config.toml
num_hidden_layers = 8
hidden_size = 224
n_experts = 192
experts_per_token = 4
d_expert = 96
d_shared_expert = 0
hidden_act = "swiglu"
moe_layers = [0, 2, 4, 6]
router_score = "softmax"
normalize_top_k = false
routed_scale = 11.7
balance_loss = 0.00722
balance_bias = false
router_z_loss = 0.001
init_std_router = 0.00895
lr_router = 0.00101
vocab_size = 2048
norm = "rmsnorm"
norm_eps = 1e-06
tie_word_embeddings = "early"
optimizer = "muon_variant"
learning_rate = 0.00751
beta1 = 0.9
batch_tokens = 131072
max_seq_len = 1024
train_tokens = 638000000
max_steps = 4868
dataset = "wikipedia_en"
Below are experts of layer 2 (counted from 0) of a mixture-of-experts language model. Rows are named router (the router's row for the expert), gate (a neuron's input weights, with its number), up (a neuron's input weights, with its number), down (a neuron's output weights, with its number) and show model dimensions 0-223. Each number is 128 + 32 x the weight over its row's rms, rounded and kept within 0 to 255. Numbers have three digits each.
After each expert's rows: a language model's description of what the expert responds to. This comes from a sample of Wikipedia text that the model never trained on.

# expert 24
router:083151151140128154087170162150096098171176182088157090092124093096081104151086158186159108090136162097106154087091112143117113115086178168091160101162092107142113115120111119095072162143085163089157170097100164158153094162153099181095099099100078167137184155147112133091160152110103063157105100162107088094091097143103108097133103168161145084074080156081164154149121117150097165147087149067091147081099160169091160152117167140146183154163098101098082154095133104094099101097097105135155115155108096110104175171080094173091158076090155135144088157092154148162106099165105107159159145095155092170162165168098112163108153171117098146111099163106155144157143090093077162123167
gate9:120092120167178172074162119217117131181143081160119115133114094133104132125158146144099096098142118142047057164140118127146128119202142186104202151119217067093143104177112106068152140133146104130102122098128154146163092168170112136072136105118093088123085136149121096151090114087108149140068084121085146143074094164089140110099144079082169107099119163120131159158104125147128162132132150121175128158107132123111102120137096116082137119129098127107125087129115144100072100099171045149109192155170133117104077075144145127106127135099096185136094120145118144068101065160120109150144124141104098153124176089115091086130122082142123092146218132070152141160179102125150174120095
up9:094081093091161103084134107150152101102088058202155105098110135101147111126113134182125128159148112053085104081131111130106174121124154116129101144121131098159106107067096131134149119112156144132119144132153190144141161077154169124099114096118156120111129111101083130179177050095125139143125117156166131116128065096142121183111098131105132082123059150106094107189115170078186118094093096190104182123153078138130089117129180119151134076185156160085146113120102116202080099098125102148089101174103113133134103126094051083128168185147098167154147066129079186155152126095185084095150108181121121111192100124093123135156106157142093136152130090108068089103100081133122119122119
down9:120127089133142143135128122074103084150147194142162078147175099090160106114088158151162123086090133153110106161098127064114089142064091140142158157124124132110160140206171119156174102097180150130069140122091123138147126156130147139153110118125116167135154118134159108100135082135176124104141167131124176173089181134113190141076125109086130094091099077144161131194121143137180082130117134083114096155109188106113119114151145141178184158170111118112072112136082129124096126167119121093133121136088140137176139132174110174073122186108097101140089193119134099160146042156195076129073115095147130104101062129134146081120098028097147132135104159151090118119052120132081144138068
It responds to: Number-leading spaces and digits

# expert 45
router:094129161160166161101162165151100111162159172095145095107104103086125088164094166163159093097167159084099166095107095135108085138085165153099159100150107091155092100092104047101079152147095153129168153094099165158154097147161106161096099109094091172155163156162098048097151146087105114162108113166106096103106097142103086101145102164158150098102082155089168146149110110152102164164084153113090161088105166158088168161128167178167147161160102102093094157086119105116099090103079099168108080152093104086100141170142093167102156089091161160170101155093165144148107095168102097154148160103152096171163159153113097162096174170103097168189092163117159163155138099113091166101162
gate1:058124065116111120139161111134094120158116111093102172128103143137127098128128130104117143147128155173124162097153070162186100099164144145103094148112149113161133131087129090036140127186152185132156143117184190095096142134156073099076126115050136154082073175130074134099170169076098078078131101116091130104128143162158140136102100160167136133114139157134103115108155092123095160137153171080115106088077079144123121138132175169137143112133107088150091142152103121088103175079106105218069077191172098116178118095094123091114130095096118117143065115122144143103165137122157068120096139125122199124194180147162111121109111110131140148117120195118177136171147108109128067090098
up1:119148117045151177096153139076146134172084143154115203128160119129126178134101166140127045133147061140130120116160147119148131137110157157162149131074128138143131121149115206168147166124108217127080115212127149099138205128106029095119081177059124100083079161110116084136132127112118107120120134120094113139112076088131162158121134135152070138196113087080126137158109135134178203179133093116139146175136117186198131159141132155133093133081137142113141149114085162151150111128102145055140111116142125142131068118113149166147151144083155117136138104173166112144135091119079115098104125139149118162138100115145082105170127120098132108167197170174173138123141135119156090121181
down1:091095087117163149104157146162126115106118148183129112143132110148138113134108120133134117156113145191126147104109170146103150141175126150123079086117124087106132161105190100120076156076140089080179142099118166127116091158203162147102113093102079132187115139174131103068160072098132092185061180137193115104123113110043098120181127174122131084151189129100147174109153156149160153169114171082105122078133134122115130108155116178096201095157123146156166130129103133118167108108107096103145053084162137089113135078174083174130104129114143138137138116073131134099084075101167140162091134130218134137148142120095095130082094121128109149172101069159206129177133173126104137126173
It responds to: Word endings after stems

# expert 10
router:096157168153120157103165165161098118165156179093165102094121100090105106165098168170157108103143160101104161100109092151105108123098174149104173112153096104160092131095109114093085173164082155094153161095104166163168099168162086153104096112096116186151157148149105116096164150109116071159109096147121108081123094149117079082181083154175160092087082163103160158138115098166101154151071145092077154095066157157079175153065156158154170149148107098091092169094128090108099113096086111154114094163098093087094166161123096166103172099096148161162100159095138157166113093147120097158150144081171098165148168145092113182092164172126100146083097157094165159164160088118102152104167
gate9:137164078118149086126150101165097197154199111131106101171071104131196123133087116172145157021130127081154108161107141144149111138093061179106109128092159097135151151150129117151119116158092122150138081123113120192135166163142148127134109144128075134160121145167139086118131115157122110119088083140134092084059113062149160169099121069166120149114145133099073102208135136145151085200128129146203174134167130150152153059139142171131096102128122119154122136091058184095107106090112123182160107143110114127101109098109118101129123079112169102107089087098135165143121130128176146157155107145148140169126180112134024136139124122082108131171119092133130136135037094119120124173116
up9:112118107139202173071182129149056123116132142121106123098119130096186167177070115128095096199167151142152131107109109107156167126063101085157159105113136107138126147072076133158239156117140195147133108144119147149133131113144172137133141100140093146168176135125076094147140053070130173156117115092172128153098152124158124104158141128177149145123129097105077103118107162161155128134101142139100152159135131162188120142108097188134131126096156148087127168116075121127112203133103076100127180126151114082135119102135124128136158107120044146134122162098160102079117112163174120108091160142126050107172162135094106113159089175141087082169174086095148189108144111098082151082162
down9:141139131121125165131138081114146143181164138167069123134149080085070147130125176173123172166145171152080060120134122123090135121104102091168165145144119091068097109136132117102132077135099155141155159148091166116081161218136136167120130119129171102181104098109159117119134128165119163116125192125134121098117077113081175091155138108126085103178123085096128226093128215139120150086105118131189128133120088107080187137151105178117120143072141107144126113110161149024144157143103113129128131100167085119181145077097100101138134217127149165107120140168074170102149163152147131143108134112163094117112125158110124117142179134132141177070098113055080116174111107154143150090102
It responds to: Digits and pronouns

# expert 9
router:088144170149111165097154174151103104170156162090150106091130090103114091173104169163161096096129169094102161086095091155087098080095166162101153085164095115168095115085097094108082146158095157099154152090087165146175093155154092155096088094122092171147172146146121072113164150087101074165110088157103085081105104149097094108133099176167156087097083160098158136146129100143101151155074149084080164079091143168089148160123136116147172178126099098105083152100130105124090100092098106156145108151104095078099158158097088182082158104101164165169093162086149158142123081157116119156170161122146100171160160146144092163116165170116085157133088148086167163170138094116092168086160
gate0:150164116139173127111146181114153163144119118116091113141092103143171103138115100107131172103117151155142133132089127112086117148107095164074045173152180126143139122090187128101176172148078207148168105145118115096131074136138205112106145144168108149114131127112100095135063147127202140158175156089117186114080104125095059128057102111113127131101123109120139123152057112140107135100146140127132110152120090183110050150147112148096090176171061116106157154076163132114115095085170130124148140132145123108077163185141122198086141136179116087144124148156135111138088105090120151124178067163112110182110136116104140110127073074145067079108163169152105097191193156163135093115119
up0:131112086131123125146104149111114097124081158084066076143124130146181071131149106145116136155136135149074101144080143127156169149107114113183111158120093084111122113096091087143170091173113170086130127136122141125149061125108118104128123144124153168150205108120138103145111142096164143104108107134188164149115133094161120095143164126141198112144145192101132055159078131087145095128125089037089136098186094197128124161067157159121115172168064165143128114085114120146067137107190100135102074146121106064044120092121085130146155129152082155100149196125164179112100130071135129104092141138188130154127091119117139152172085119192114098129150087143123119078166158168143076168139
down0:106139157123068166123086126127191141127136130109143138106093125119130172118160134189170154158130127139132070110072163096187136183064105099171131117115161145076116090073111139093170182184129136082104144120147135137110137179129213164110112112168125181142098123141165103150084112111158134124113165110154118179126126130209127147095118153162119105115091132125077112134147153143127134111172160142138155056133160099147117193134190103184124104143142102153137156140145080141125183062185149178093143160141190105123110057095150183137177075160173157163173132151211132119114102154139153108147184086155074102071130099092174103148122122187151102116160151167130140134152102123133152118178
It responds to: Digits and non-Latin bytes

# expert 17
router:104136138169129175106176154150105109170177177102162094100109098110099088147096160170161079081159171087096167098097084144103111130097153161082143085151104095154109128099096083115080157152103153115165161088114156169166099165181093168097103134093103172161165156152116075089156147101107084157093092145096105089097086133113068109154088166165167090086083155090166154159116101159104177166079158099066158100085157164099130152100164142170166137161113099100088152088125103114096098093100099124114101147111094110108149169089092180076176106102156147169080156114151149143101127163080094181182155072150099150145172138136108149094150166111094159112119169115144168174140127091092146105153
gate1:180190119198094098154177092110117110179116143094065142176111174151121095106119165079127094162103149117156120094159179148098143126124155094100075111156126112168109146167156144109116115103065102143143135141151146122132148197096143137101177083111146129086151185108133154129185138135104163156081130151164147174092180189095143088105187146107132132152086108115107133091098082113117125111177122102112140163122174089101182164133181117093177125141166045126097126086146107107127127110125133169147181173123158170067175118111091151093112121111121117170146149157089183076101102162118027167158159123152107120105118094134131152120162189132205136163148178145126119141169116108133170085177
up1:152166150117105096055071043120142124161171147118189118138126059071175112128154122090102135106128143090105135116158128105102126129139110164108204123102134141160036087174129138154111122099139180186148105107114127115157136145104070116167094125142081156100123116172134071175151140123072157096091103157112113105145108153139167122123080141130137129183098085134109166116062155116085122147126097138136133090161054102166080118114082146149111115121119111125193077126112130178164105168071092146147187105147134145183162089121115161059058092163135164073088100193091113135141141132146147081096133111106135127120103111116166115169094126157126093114071140177103109120180058144160134127149
down1:086161097133101151119175108127123105104099096151208136107147132120027165016154129137129118094133139112124129076071127130095199113135138111148065142158159159131100123150170122114060108101168121125124106135158092132168142150141195150166119111101117118152158116126106162109109092107130119185163153117138125130118150091135139142105169147112121135102084135050096134146087137212155160132123147111179121095111144174137101070149123211120139140129129164117191171088148120154079163119107143093176043138103107117120130153117158060083173133129109116093132161092129132116129129079123150125115107113108133181148128170086062141106114124063206063130166100082182144117157158136150157122169
It responds to: Word-initial stems

# expert 5
router:088150155159134166082161174148109103163162185090165091086067103092111091164091155165157100094145155101094151108086079154101101122093168164089161103166090098183097117108103103092088159152100163109154168087096162166158100152158100153110099108105091155156169167144093053096149164087098109162092079150095095090095114136103103092139096163170147092105104146099168144159098105149104169156094154106092157094098144171085138159132175175155172180150093097100097152101150101117086085090090104154116095152098096093101164146111086175096171099091147155146094168088165154161116106160093105148154160106151078164174166158123106171104157168115097166129105160099160164156145104129087160106169
gate0:130174143181132108145180120127159118154141119146026184133110101092130096108160146085142128101139147100135218056103115170132101152100140089122103156170170123159147134144118101110178121088128108144171152120118165101132119135196138076152082160159135101136101085129136104114082150158161137139152137090176113080127136165113091090105094086107068163112122085094176109167132097106153096119166077103122075142094140097193181113178094161145083114172117138176142143085157090086048136107100149110126093111137140177149125139090094169135152161160153097179166139054127133212057147158141112136154123145130116141155181138186137122080080108105095145135138124107072137145167120187142096130107
up0:160124126136128152166185125092080149122207201132121088138143140151137132132121116086122142192078110141129165156170084154109127201110115088114123153058106142119123197098098109134130112140156168111160102154125144109132137123105033183170120098170155146174185106129141163127113192165097113146081171061116090178164151048106168179108141132127159139132111104166140131096089097070137157218169087123100092145105150216177104165120128098126179157149111185131129095090133102080126117152103125157128106157130122157135142137099131062094160163116135125143116119162133101129147147105161100119142112123174093125114122113098116138167161115141154154140117093103255133139112134134099113116111
down0:121090135090126134146091074126144139135117144139136140124112129084161148118185095121117142141170170125146114093074142140172160120101176130162124108153153078134145132110178094156176121118120065190113121124169134111153074114056058080117115095153132110101168116091160180105096188064099140093143133139141116172091121160159145165109119129133091145148094025114116142132188135044179152146166165123153113138129184170138083122134134111158118117138120157161126120134145084146157115089125129214130115137108142138103098113136138131121097100138091114120170166150188073155117135148164125202100147089094120114124174138103205123147113209189174184131077141140134092162206114098150160115198
It responds to: Thai bytes, math spaces

# expert 29
router:099150155157110169101169158169101102171173172100161088089110092106131110171093164171151099091137152104076156089098092159113108125115160150080163084143099102163110118098101096094096168157082167086148171096120166150156100149151094159100091110091097163147172157158113115082143148093107070162098081149104110091096085153118099102226087147176163093070093138084147155154124091135097168159097150078088145099090167153086142149087154150150159130154116102117110163089148112106086107086098118133138105170102089094106160164107102170100157103089156144160098155101158142146097104145122109163167150089159096147156176164059108171131164163121084166064104158112148174157172089164100167105153
gate0:088133156120163168149139116102084133098179100133156097201092073112100109144165133135179137091091141172168106134134140145101109156102155110095102124167134073156163160165100084108098136136146155115171119122138106027184124149144169141133077156113145092092106111093177138076092113127111141063180156172157098126039120212077069113117115075074143128150077154148161180185096125122088084116150082131136163088112134198108133155117122147148091110097113097127129110103120131053169172105124159093138189113133077149112149085072113127138175100124171140161094172154145164090120123138110152159067122169097106114143169127096129099107150170113126106084070097130155155112156137091123125106138
up0:102097150131123133149097131117127106055201179148116089153073176142147101120130147108102111105124154178144127075096050148120138106096152102207059105136119080159089093129111050131172078108155153143118144147086117121099133101098140088103121157110167120116120144173063125129143153127155080117124127098156141099146108109123157175146152098089106114190125162088129093133141100128109079128167128115137141115176139152166188127103117140145090165217099124102157129180087179107113142084111076201136099124131108189154109164101143078131139063155124162181204193143157145072159132173138117161138106139144099090095129179128186118120158184142165160118146099136202168125161136142116127167120
down0:069046129127132149130063115139163119084130112165119163163111090112171139134113144118106129185116122127146171106181062156124136103142118104132146088130158147073102117059147110125176086103148144087163172110089177129124175112142128130150139172155090180159120074122203089117154158118074141142147090146055125183143123132086121105092147116151129131103126085138067097161152134034199142113112127180147180095121117161145124178092183159144093101137122082138126147161123101095177140119100087134102162164096131116157139149123168084097112104100067120129128165111124094118062155184113111117146128109112143095036098063088115180112153132158116138156118166123163114133059118133126102106056
It responds to: Table cells and numbers